Weights of a small mixture-of-experts language model, trained from scratch on English Wikipedia.
Training: a variant of SOAP for the experts, 3647 steps.
Below are experts of layer 4 (counted from 0) of a mixture-of-experts language model. Rows are named router (the router's row for the expert), up (a neuron's input weights, with its number), down (a neuron's output weights, with its number) and show model dimensions 0-159. Each number is 128 + 32 x the weight over its row's rms, rounded and kept within 0 to 255. Numbers have three digits each.
After each expert's rows: a language model's description of what the expert responds to; "mostly gets" lists some tokens that are sent to it at least half of the time. This comes from a sample of Wikipedia text that the model never trained on.

# expert 7
router:118130161116126112120119081144138171158118107107145150140133201161124140120132062076094119160122111114139136153130169089121138136108129075100072222091151135167182122132150142172111098125114153074101122099159142106110134104138131109095093093160119168124112099142065120090126189135140104080133160133158130089112082097146109109156090179059177114128130158142136086148157143141149151135113096150096119136127132108153210081084117173137171179131191114123126145125099109137115071137172129
up0:170139095148146107142140181126097147118116106083163131133125136155133125147158129131124123168148182068131143119148154079220117092105137149155154108093161121121095122162102086116095107106104131141063153163172179110125143174129145175037122103163111082223141136153130072113086139134157117086078117133140157105141161112146149139072188119173178157087146142150181073110149113094145082131135121136152122119082100121144119112161151187167167097098167120081163173109167077103073118169128126
down0:110111109095144104140084133140169131102139179160116139117104095079125102149163121172120097180138160165161140135098152052100111153142180070145126128149105117151134157174181114156112120107151142168097103097098075080138137091136134137155069151115094163097093188127177160167140117105159147124149127088151103149134116142123167106151138192116135166132114092137100108121127118130151091123140105085078100113187087132164118125114067092152107106094122105140058116144188173107079165178131128
up1:163096106182097142137130150165082172128108125131104205086120090170172135130098103104196107180166085070162101140133121122133055049122176100072107151171121091156140099092199108152124092176129109113173177090196153115099121130152137108123139129100164140177202140168075115129110095208117137112170125128149126121113072084100146116110189176212119128147132136125134124129176118123109118143166142096153116129073103081128152139118145215148097096139112101129149199165107070134158142174139111
down1:103194128082134115124135126103188063135126111124107134098155143146137171184095123108151128118113085117111148095160113143205123150180086152125137126197137132101109058122139123104123158158152135116104080211122152158090101131133111122098122128158145132168090072149150101120161144130184124147143178090121143097134056139090085148135113088189130124077057096155114175185083136172132125167108163114187043092149099186139141161124114113149126115129160160128128089061101134163092111130112168
up2:148165084224135112140145116126193118192118082103155175095154171119145106142126091089198095100133122082139144155172129165196092130150112133075108093104192127164102076186097181122146135111143146162180040111084094125064100102130165140115101156162119128105143111152124089095096127171156157186122144104168132120090093119162103132132102124137134171128145182147121107133186151162076124157118133143157097161085063126124124122136130212129177133118109080112124185133093082203115121134114122
down2:083127131088152178129148145162178173126134104189103158133079111128120136132110151129166054145169173151108077124100160153114123136102126078109105114154157137137116123117091137110178109106069120166150134135096075112116131091119101126131126141135177076122145164110190088111109161125144154118124172180148167190135085136176104127119157128136180119154090162146133064154102131151165191120140072155079116092109189143138121143148092143157165132180114138138192207119157133155147181164154142
up3:097126112136176119127082073137116119162125117023164153070131119122114119151112124116168081103084175148186103120122141140072157186124125107110131120164142107149088133117096140107175163160142162176082070133161112101089122103162182104157107100115138171122167145038155186146101120102181122164144110100133147137166142084129164165078094138142131104118133135129137051103146137170158127094110131147148170114140112116077115110131115095102112165107183101157074130103103133145102126069134124
down3:145111085120077148115120083114156147081144189162105080141057153107117179119136196196105143107157113126115019144119255140159149131137169101109096125117127199137143162077131186171145111106123060097124147139076092135131139114169080111136153124108099141112137095118121150131092159142159133110099180141084167124193098159142162105130135133141179148172125138123186127136166090162122176127201096104098075157158105107194157062145147139094137133140076160155138147205171104134171137120141143
Determiners and modifiers. Articles, possessives and adjectives opening a noun phrase, such as the, a, his, their, new, plus possessive 's.
mostly gets: " his", " an", " their", " a", " its", " other"

# expert 2
router:185116151150171129116177190137109146095085123125124161181099148101092118080147162131153086137108164096102151082141154102148103152081116127138112121135065143158129125102155095150119136125164189123137073087150172080182120137152084146109148130084052133102113125131127076066161153103137110114100121118179124157142160111067144152131182136134121123163110071154095130164099110074129167119088119144107135145120148127076198137065124133105107101118053103116136085195119159197134119125190164
up0:132145111157056151108075123079111063194057138152135141135098107145120138114113158135105114123088092174113143089143087145151148156175105107079121068105138114146114111102085072116109137101080140046069135148181122103172156178174120107090184115107165053124200113115131075170123097190148175181141173147209206123181080184169156110182196120092128102079086119118083122148153167162133181069114081142080000083125108161105143101143156196129137116112107097115126092108077091120151133131143130
down0:078102152066134104112177146146096147097114119140147138090133139113125152055134166142130108151147142127071075159078140029116115079157100142190090100091181141147188153108128093176135062157090151142121148133115147091089127112164155155117169130136082131146174131114133141135151150162135163152115134122120137158058157158103178139169151084111183087099087136113136144067174123135150186165123101175098108145151141054127160132158140076101081153143098107167150117154080170096167110143105063
up1:117198124131107094149134120116155132062111155122142090185159106140107081141119110160127117178141173154069105161111172192108074135130159096109141116146161117102115136103153150051194147131190092149142092103157074107115130101173141087092140108198110168038171122173121092085147102093107156107140101114132114143118116091084109133143176070086084114070136085199089111165134145122102159118142171171098181153148122085119152083099127103101127131105168124157133209095152144159164191150126092
down1:134150111094178176139103167166150123047116115102106154156118127143186122095150120131138084105157163155105204120120138057104137187123141131110129113085132133148113105112162110175123092137130168113116078198163117167155179105114079115144116153173120189124145086239057142098087112101155135113118116093112080114149182156104132131111114129074108077079123126158043059124131136139100081104093143110112118124177143115113159154125129136155092150144065101144121090164113159122105147108121180
up2:128133141180082082157127125156103130135084128135149182155106156097123149104095124098125122104206084143136167112078110151125102157056120119123085127130096149134156156215150161112103091160138134125136172119138175109085128127195162159125156142131145097100174151099089154109077104118160140116112113118091178141162164081131106139117182129186128137102089111175100094102164105117133080106155084102080100147136082110139131187155113126141086174113140094135175100117143111171103156112138222
down2:114148173066173114116125106086147117127102071191145149158146145086111101109106104157176110175153100141149061212117104158099177125135120181099125143126152181164132127164139212111106192128108177139076105116101106133082122130091115115146158174126159135208117158160093122109154077146087187123092133127113143178138133121173081076098120097162096091155125166125138096079149136171124085104158131164091087075183139110165091155146081109091084102155144134101144114153192117130119127105110101
up3:160139046171097146089105150082084081186189063085155093100221069096113107160150191090132121144136145128115180172135147177157079101175095104125132122062126105105158082070147148072173105099154073137106133105144150109178101111114144139175137092156099116120173137123155175126113077155184076196166160164106062127127185101126139130135186117123144092092092139070132137159175108085099129163130114081142131176115173135122067142133152180114112169089135122076034164141137137158108192109135165
down3:088144095121173125156173136187127135127159136088141130135133143122119123135110141090151170166128134127089147097178110138131131138203078147130068108158137069112174192121132084112109126079118134088150145126118142094133143101172077158177173128092132081078111139112155126160171115185208145072123149075121081176093085147150112165175169140146098149092063049021118167179143120119158125148119147156155117222092148158145125100129156156125138078168120125042156100167120105121185134146106115
Commas and list conjunctions. Commas, "and", semicolons and closing quotes or parentheses that separate items in lists of names, titles, occupations and organizations.
mostly gets: "),", "\",", "idae", " &", " and", ","

# expert 5
router:119197113142093179119101118101154130166154088125099129165051091159105199141169175102163144154094126157131131076126152178148101104140103103153061198144085128078201119117142131119067049142135149102125133131057099130101117130082108137087099133103129119112104173092075114099072094174183128108138089091091162136153122064180134160187165117182112185068081061149124094087142137113140110158120107179119127147113156164099143140127115116149119151153179113105084132116092124124115123104118078
up0:152184110195166142179106080136134108131117140202157118126167082161088118137134172149159065160147136174111120137108143093150133117160143078130124128129079087179097158105106117153142121113119120122124084154124097115147099195112146109186104142148070140101156090121110119107096130126155146150095149115126138158203109150127146155100156110135150120074098133095110126139133099117137104171143092144163122115133197177075116148138096179084134101145092117204198105131137123057160192117089115
down0:160125137111182087062151230166122095093151135134114105077103135170096153102193163111168157088090174128134125142095087136092090161182135098126206076070103175138132169099205087115173075123063128130080169103140115121128164115100130153136187115093148119127165122131141076156079115175104116138084160085140148111064148124195170137123119109183101160097121111155169110110121110167152140152075111149087119094143087109124156119161136158110131105123052138105163147115147103166182110102166171
up1:114108168190113140076117169086153131160125136105140202199141166185150118066136105152145128091122151090044096090083172140137161109065103084057126121173057139134178065132116147164119064107097179114106138177149157101158166126141118127157127162122153132120179148174116117111147117071144175168090123133118129085125096113138083141145122140170161118162106107171136121131141156167105105155147084150105071106168092102087137114123187110141098139085127176147077124138130182083152156138128087
down1:146174114081111143160106108125128077134086119192125127146146179105133141094100117170133155133114134128100123151130121082114136114108132118073079140133131169149118124085138150130124074124103117162132144149145131055069130214093144185092131155141119161134121159214133091148164126073157128155108104190082155147121098150096164137111115161158161118153097099118174074160072090137164086120167104080126105132090159103128106132165173190140141143135103176156086118159114147078166138051067132
up2:166161136148100147118127154081111177144136129187142169138092086082146137134164094086145099153111153168157079099106106093150070113149166086100116107124133138124126129158189148174184178127128188156159114129100144074074071099101149055070145139170183123147092087091127121200084116118124117076182124115135071151094119094163145104072167159076139106156150114081133098114170162116102175111143125149122100146143143111131170099182142101130240164095122210142128159147144059141153133132146102
down2:108144137184107088169145109109180052154175152124097108120114091162118116169176132164167157097157150168114103026165151185128104115103157112146140162102160116070096132144120103138093117138092159180171136216111132152108087127110110075114108124156148156140118155127133118142117110141115120149166155083113105168131119111128105064141063107159159150103117161131139127154150121135125109111061121172111113157123069131170124111091118130167149170161079104098091122129167132108131114142080159
up3:124151171129092140126152068129141181059115174104200157140044127201092204153156159103145171120106151152139117109108103148170081123078134106133145136135127118081131107135145167198104087109101093123102102151149088112131127123167068105117120124133162113093189118109159141126138060165177106160085071087097158068119067110098146154136166092160148124124177075085166147147146134198144110132108167155165079111078156164144169126136170131108133115105171111093132081125064137137087122177075060
down3:088208136104142142165127177140205080152107083144122199150126094129140160105159128142108174112138090119130113130152082196088167163129095141176165145183102100148119162118063130151167057064143111126130122116101067178167131115098159190121117146129157132123140136217174146123129133120121110142112119090134109138048127219105105181188126142120099148109167111094121119134070138134164131171162128155131145192084186089157135130157062179127214138171081187149117080105138154111093114087116128
Initial letters and fragments. Single capital letters and short opening pieces of abbreviations, acronyms, technical terms and symbols, such as D, UM, AC, $, $$.
mostly gets: "D", "T", "R", "H", " c", "M"

# expert 0
router:170111098143085129150145093156128095156173116137079089165152116180104192166163156074102078091120129140163132073164115072136160191095088115088104125120129172149143145088186146104088134104194134096140112104111089134137163147134099167079083148138158131077128121163132164151094153090110130098099178083124151094090151097084110163142110132137127189084132125129095186170131144173156116073162098176092191158128149123129147132129127201104141142189182108149159183168127138162125166089122130
up0:138146050157125141130151111102135111117125052143192111124165145170114122124093144153052157157128118146123185150137094147123130159121122093143117148089142190151107167162112126158129157119175141112123146102105182114141131170129153075172218114178151126167139133098121133151077172035103137174169086093139114152082160178134133166127149117124087092174140131087143045111140165104128091195135119126123177133079110107161098102113133121109128153065108133115128136110082115142185149081148128
down0:102101175095150113095093159147155166135139044121144127134152162114064178118206074172175161098100124141171111124117097067172142193126163069145095150169152126135140133143107105102120181101137133096128169195214103172130168099131151121078090098129103149117166122139151090077115197142135094097146172163078131068113193123080133125145100149109087091172081137127163142144142126126170090150139088118102113123109166133077134125167130140051094171114099098163132153118122178119110136154121085
up1:119170107150120119122128092153130141143125162151096143084167140097094125132150190070159134156179175173161169121163101145119097104098145141148135131148145173175146157199126078122066117114113144137184098166076154115128153121141227132109147075106146133124147112057093121131119157125198082128147125099143135144157131191103146127132158110177127148160100039165133096205112121106197123165093133161088161134136127109158165120125137121146106146173070131149103085138099110124182097101110131
down1:124123054150147144106166120191161160162163055125133129142189140118092159120129073149128147145172108128121142098132064057126157110135102078125167133164175158109142123102098125124150082169107185211123149130113146117060078159133124164105104133147117195113187191115151141158148125131104143096141177122158142131146101115175118148173140110170130178139165082106069128167104157067122166139174199185099119108127141102120120127129131190133089143138115144158094163104104172151094143188141086
up2:118092113161132177126158107134123144129127138111159075029119130081153157098141065146106117153107160096068202111194158107101153130096096123157030126141137149111130096130153140128184094136209116088150075129148146102143160181142147089115148135175131167113167103090081162086108149107129135151050117155140160122090113087095095117121115133103158125116149106085127107151066137114151065083131086173118199156156157093165106161173145139120086111120134135157146102124119113184075068145120128
down2:125124114224177125072123117082104160137140121147166116163152117115118057084100145115123152089120090128159156133145100094130156153163171200161196154161134100104125158186128081163097124163158100093054127132148124155158107141092158127082137137153142167175147135173104154127131164082135119101110140166088145136134110127159069196085100149160067152129168129163166099156124171150113158111094133160121154160201096057132161123204156153140108104162122114160093176145100169035128147133127164
up3:135135104206169149160104124098173100124107098124116135134125124108100087140180150143100139047160122171187214199141103126098104168174161101156106086129137118081092117173181109123179127092160102157113179109135103121090109151153107121132160112126137135151097112159103087157085136109146094116189124127164100105129115106119179192145131151102103091109080136149117121117140157122117097101108225164112125120169087135064094106088156148108107137081135078143074206138104102094159195111161168
down3:105100129136129085089133165150105189122122110084109101116143108137046142189141057152188102094152149126117121128147167105108132166175126102083096121133153161122147146122106166174097127098124158115098154172201127122112127071095178113061123129135150170144153112164106115168120154089146133138163121143131121112058201158101092133148044107118041103221112121123120187172134161127145074146106111127131193094148116109073135122083150140087118166083123124141081147084143179085121157105099180
Sentence-ending punctuation. Periods closing sentences, including quote- and parenthesis-combined ones like ". and )., plus word-final suffix pieces such as -s, -ish, -ous.
mostly gets: " However", ".\"", "\".", "ish", "rs", "nes"

# expert 9
router:148122162130109167147107107073119104177104126181194177166121144145132094170161132170147064164124115095113194158155098105178154165136048142090129172116066139171121095195166131080120070134114126084136133160189159120142190166112118148153097098181162125174129127086147135158070168109120131160158154060140154103149117158146146159115158122098172140118096119199122167142097151163130083159149118101156105088175124083098181107143067104132108131133131061110142075085152163138118083172105136
up0:091127115181150114100128126140066123167139118114141174139125232139116173132071179140092128095105079166117207081134116085163113158175117127106132146146174037104136102101093124118119119157127147116162075148136130129144118209150130149165164106076164126172144132148098103134177138074114138098183080100172129073179086124126116135141126100149084071115125061096120080141124132151166190156135123171098122125180112102151139106137094075136113076170069169132102118118081142164116142093138120
down0:144111106090122145080105070103047125174148153118148141139105114123183098082117108147166122131125145101118154093151145096173116129200137120153193132176140078107119129142131161104176162138199135121173095085082137103175078174171130163120089103122073117164105176211066172082160099099095183108164105162156102112133072148169107140145141096104179121156116124112128103118034129134129147167151121162123100182149129098126187199128141156095206048145134120115108152104148069104151081164132095
up1:164166087083085059174148093153135115091101055146124110102120144128109110188126151156113107125134090100168160103092119145108137172138135095135137105089130140123076115098131177114092204155124200133111134140146071107101137053054152152126160098110097102111179195140170161071111126161104104121097121158112130043109094175125071202135105146175155090107123063106134197110154112102195128103140143086107114164178136164157112111121118088148068151147077130130120076116136105160171199101135152
down1:080116204116104180151154113210241087114147066108098134130146149100142137147161122168143163150174150107103137152118185159068148196102115093133151122137148138107122164090161089179078094192128107162151118139169168144137135082163149120094096187067096130130154119168127101151114132108196159153134101117108134094096147101144119163122128114133150128099124150143075108123123112103118134172088111186138078143144147098156129106190112151153149155134098138094125161093138141151103173165146122
up2:176162141134125127165141104172110141120167137163143114190169189151119125132113129113101176090105114109112119064121163080143142198090171197160100129123127131166117117157145074078122194095096100110086149113147138159110134133152142079156077054119115149112137126141082105082067147122096094104130123082153151155131148124171109099150166109132099114146093149109106129181162129164143104118110158101079079070124145082114189184073183055102178127154117117120125154137146217218126158119091173
down2:095177109053183200110115163075069128122169108127138120123124186157183175075134174159130163155096099103135175074130144087154128154109079100133123091125148138115104122142175187129150169146120143189086109161108147094097139124137139114136156200112092110111110103150135122101139097169089174124099155138157125182115157080127127082106155161148060179186095076136119116152080143143130190132131116177141181188091108185153138157150092174143132153140137107173130108203090102111110145129139097
up3:139127099068077164132070117130110106149131091109100124127108130087131116145160136153117073150126149159149162195142153096064164137071060078158172118091125123148123137147100107138097130123170140132179088169152164084130125128154118140161145184135109084117151140140144084078188120058126111069115138136140097105198123118150186153198097116193111157091106151128089175082080102152108148170108147147133172159145116212150130082118093140120137130112099057089119159126168144109123166098133133
down3:165081179186116217063182091173090236164111225131122125136138114095110132078111172115117070076111115089152115116082129152124151153112136133087064089096137098135138171167129099109160135213102123119145103108122103099101157146160152137124189155135046151074111124120150087157167182126155132104163106111125162120119149148150159091113097127131159094097129137079137119136083140094166102145078136095111128045136195168093115138139126187130149069107091153227127144126167104111105219113121173
Line breaks in structure. Line breaks ending table rows, header separators and list entries, plus section heading markers like == and header words.
mostly gets: "\n", "---|---|---|---|", " ==", "==", " %", "|---|---|"

# expert 10
router:140102124113131164109173078132127208151081105157123114122082170134153162177180088078115111199164119123117121113154092090099108173108159136134132125170170162111130120138139156127108075118115149132195134076114094059113159116136186138110161111171132077121121147098103177100145111075161121121155143156083168129141143095105160102189112135062166090112188100141140072114061149157152097157115143157097143092154111120158144154062111090098124098104175145161159160182088158142121106109140182
up0:154099112142148086129084161116099110170142138169089122069197137160135151132194118142126138122177090101137119157182107088124068076098118076170116138136134135105102148134140143154122193155139124119117144147125139096081163136144177106139122127124116164072116144110099155091079142130143129097089137101109168159101136086126094117138121123117106195163158166097127079114084097190107169083152083115058131135150093102119168142159124087109127083201130055116123147172148142108170139124125163
down0:142140135177160089193164107100145123120039128125082126101149125102111058163137150173155129147101118126178124149096141144140109079115165066147118133213118160109122089159157165150125073154052137091102122166110092078163155128122142150146149130127147113053119157177121125158118132144142090119132124166168092118123140111085151171083096160086155098061124167136126134158166169169106156084163104166121108121127089112128135137146083134060142145067150017055101114106141139133133185118117105
up1:128085097117149203144120113085105149106102195185116127126157127103137190149164147115177097141119120160123093122167105129167101147123148176066151166181103091092163170108059168174102178124135162129137134130173100141133148109089092146144154140178141126160115148142126116107110173130082092136196064125143148127180094072125170090123192117142127111104163150121113106092119108137123131168157102127134158060127034100138141158131110108073123087185096075182121093177062120199110129082087129
down1:130150153210120135144131088142131082103143167143125154122163102079103102145169159133138102130132094166137097161133179114102147131075161137132119137172176107105147155102177135141148089154110091113137108117157096138087111115127136083110176179119100094079104124179124180094138111130158148144123152084148103142147173119104161053164130142117105093062115169161092100183134071118141148097197135148161050103114101146111149126120123148124201204076143121157132133141169154115123147148171126
up2:111153047108100106135094107086138089146155157180055173130145024156071094141203133105117104169137177159109189141152124098119165164139161158149094150081125108126117101120081154125180068162134123069122132200110050153081098155121098168152106157121115106130122126068145090148084143146131134185143176108134134107173199097165084157091068114139095176097096158141114140170127141197091157191125055156105153190084093113113098115185121111141132084193108099125126136185134079150135115085163144
down2:118106119161073064155167109079108058126156105137110214187142092120142094128139130151152148129109173122178093099154132192154150106116155094141100137084155171200110147172204099164094137093122129083134132143119165147136120060121079146171099185150096131175133149173130129128109094115171180152175140116136087150185099127157162132199108127083128091183190097099150071114128157189151151187128106132124113159152124137136095116128130126133058191094144123080128094162137144129134163138154134
up3:172093169206134122131160190159093140145110095111126107166130139189157104117109141184136091105152095108153146119104118179133161061139180157130174170119152130134101068139124158117142124130114130094066130117113140090121134101154158035119107109204178116143104134104112082069088130122137154098106103132126161122083142153093094125115068133156078137102135086054103106176086171122116118150124089145103142089068104113161169203108133124110109133124112143156123177171082104103093158091097084
down3:158148088044138075087108121109098151175137153132103086129152096116126156154122113106094152130188136146118127116226125126119111126112121147135114115109156129092127074128140157169173076128136067111130167143108159147148148106142124156075129152137113085106103084109119171110045035078086136201156129098161114084137102146108158134132102098151109154148132125213105107107088141127163063113126114120097087154088126143128147148150091130102142093079077135112090130074119106118108143154168132
Content nouns and verbs. Abstract nouns and verbs after to, a or his, such as career, life, teaching, support, development, editing.
mostly gets: " career", " him", " life", " use", " members", " support"

# expert 11
router:147110116097145158167089116096154114163116169189138101117086099152152114156193181118129113154061153117124150135130155134122145148097169130161074113078099058088148078166117121103136147174182123129115095064168180162120118087098168153092058085149131092121132102080137147109095095174171130096131212124108103136126122091129111163172151106124168170107150069159095129117125105188119080103109095127107143189202072139106124085104076108116104147119181129111125148100084152194167150160143107
up0:149125181158091138114142108117106124076163148106100143146121151071134168154119070147115253122168094133089126112160207158131166122216148129123135140163072181126086153139127164149110106177130178114118151095120155110181149105106145157164091123140105145128170075140156105129135177157134123075052184159106159103142104238114133110157102127120164130124084086124116118173136116204122175142086168179087115150100176099125129169142098126102057125180183104132129141128095133110120151144150151
down0:107144113129122137101126163060091129143152152068143130098117176146172117052138106172065211155064083153155110118118075111156139141164161106158117138082108135125116096093096153135125104133109129152114069079122097168103158108138111071149085113085126108112143099103104126108100117171134141110129075095171183128103129203111125080077153146140147135150107091143177082142140097160168128175152137133131087114132125126186192150086117110164155088128148124167148145107115104079120164101150120
up1:118119179097133120099111116117094181157129171205113092111149174121092133136147130135131124183141131102172143145121068145141094142151102090117109147103109125196118089107174187144180131158114119106137100177138141103110140165142160096141103112035092133144106137184132106151141162192103161124088157133122162107150108142131110165126101095141100090102133159111056134132156100101101167162197102129122160093093178210102132193096123126158076121079136102147087122168130103197124124075151142
down1:128148093124064159157155174106115119145153084140188160120092094126147161129127077149155085224117108186106068090128169129084125178133099131160140115115164172145130147096087101157145097122129141130133138120181179096120119098146094104123181111089154106118088112164132181180091134146078103115092131148123177125088125115147138096133117151140178107098128103113143155070079108180140133139083120095150083144145078096086152133152076132143131144093094077141129150133135142128106140111119117
up2:150068123155073097095165157127132183155119160114135104096060125121113082102093135132158183186166148111100107082157146145090100115132136140161134055098099119112116098099132173107153146091192117131107070091174156133110111165041132095162120100051117110141143149139100163098144078112141165082176188110150123103119128122158138142122155117097223141119190091132170099120106073178163087114132156174156168133175103103138099095129126136143069104112160095139089133118075100139170145164135074
down2:062126155020085062097093219144145124162175195125129133095164176133168142133172112123163103149159126140113140092118168122101063138078138094110089108112197148102147113068151102086172112147098102161100083125144120147097153120125121118140116104100086154132123064173157140154070105110080105137096102118114141212120102141088115113116124133119207127133130106164128068110107170148107102106164141066087100143120159162152092105119096068070127085108139189051133111122103165107082127083148123
up3:164086157165150136117047165121168145142139130176183135112154143123129092146130117127118081169133141122177093099112112076177111123103112138109128120108154107113153096125171110141090130164178088073151127082142145167108117134202103143077102121154127093055121165078132130195097110063113142070140184072105160140065139147067140143087107077137088131087146109123159105072118126111109140155121132165117177174146140138143133151135098198162076156097166112125142079109119116096165162074170124
down3:115198075104126100121068103073108143132087126066129118093208118168092144117084129129079124092142135209118142102160126117091134113143164116138087038116110064125178124123080083143126135107144109167149141068137153093143124105117150082109067078092142132089100106144140111076113099129128157135130112105154154103168097158133140125098077076124103177146115050195203136163123117194105149138122121196153103153112113155067058118096098137112086118116129174147144157184166116122099108093111129
Personal name pieces. First names and word pieces inside personal and foreign proper names, such as John, David, Karp, Cann-, -ang-.
mostly gets: " John", " David", " William", "ley", " George", " Thomas"

# expert 3
router:170152133145091100105171132143137090124126115143143066142074179115122160140115095100160117145078149109175119073125107093128103118068077103168093165087158100131170139092106105095147095132171050093173071135153165106160173173083081135132085100100146159136116137098123130146144181122144113127105138073145159115131125104173143176115127113142092193158155097136148127104155144083123096150178142142112124158198141109105175113087086183127101139118129127063140115147075075112096114104167075
up0:112150190159102121119070090100124101114106112151119103167115062143144072103143119107121166183201135116145079217092122182103158124083078159061124130126144155183150111081159147183137146132124135115125083146126119126122164135131074132113097037119113099149091103094185200126091153136126124104155117082074108140167101115130124157134108137135055140114145169107099085119101107112124117112066162138140097106150160154126181140074114149160116177138106135118195132107173116127156113108129048
down0:176119149054120096154105106079134075079150201119094091115147155103134178165116138097186116104083104176108117092182164136142119145150122127044090154156158151101161131074129108126114110099152060122121125134097149088096135167094166104139173203132160153137149119117105111190142153127071101069141106140073129117151178102139147127135102156160167105131133134182094127139139140158163109132134100133115124098151119127163129123108133179079124146117139151121093151117159137142109150108116143
up1:161059063179081134163159159134132107148127049177164175095131191087098168098154133106127148176094105125112152140118134136123095188183123141111099107151133082143130119090126063122092136138147090146181124160090115118135111081081159152157102134141083133128131127110097118157118116119085081130177144109142100181105077182117181163175101079146137166119061076135109153131110155131172100077143181079150068085207147125149176157142153132130153089159099112175116025092127120168153133135124151
down1:120142109114191161046123097171157068158127132090085138068154116077080131111058113167132098125068131128117123063135206147093096121136108199162158149144094127114123107153115191184185164139153146144072153123109147107169165167169194154142126155117116134098134133130127166131140118130140149104179117198125150118112118095071143133155144146186118144059136172115115123153090110167131087141107128116083126107132135129132180115168119126088147148121189120132081116085144139103133115109140139
up2:139091137144116126146127134045077128141115137137166152135154186152108075102078071121167175081114088130106102090076153094150136124055147180183143107160063154134086150127137108113074107092168166126118100138119156097108143164130100156066125149142129102158133100155122156125119229149150126079137145196157113146190073103137122152138153136153124136134090100146063167156127080137135167152196116079154098137167172160172071154133074145148103120093116064061090130140143135121149140128054123
down2:111176171108099215067125141121158037119110125101162094126129162131094179064174130081105190099146152124129070113111088145119096125189182086188152096140133166128130142153141135062131075150121169135104136074130109152091064110165203146097135165100112138123112154142185152078076098161116102141135215140159147178168113110146114133154133159157183175180107122151127130126139138136163174173085158108131137116099139106119117154130098136146118114147100138108137143088119158126135151132088205
up3:134122097110116101153166109174078053106180164171135092161156096115165109121149184126099172090090080146118210165117087152158164157112124181152113130185108083142170102140063142151135133089039127120124124111136067140087175128106162092090161083124123129147176116161149087151147173130098069106108135096115129166112138116139151144096135128144131100110118157104110115103159108174146133114128104139170127174133109156095166113121146097103084074042150120078141122131169141137170134085082079
down3:142054097120067094087086142052156138197138110095114137112114163140133151065098122193129144164112121088138197144172123162144139138126060122109141094126132091125199117100117086127118104083139106200143092103100137134156143172095128155174143134151068141090130115156127174148164112132111163152160195169108181125136120058088100141117152136158094133100098153135069103081148124125166105166121055210115130071111059115103159090095130149091145155104147103130132119090138154166129073066098137
Numbers in tables. Standalone numerals in table cells, scores and statistics, such as 4, 110, 81 in sports and election tables.
mostly gets: " 2", " 0", " 1", " 3", " 5", " 7"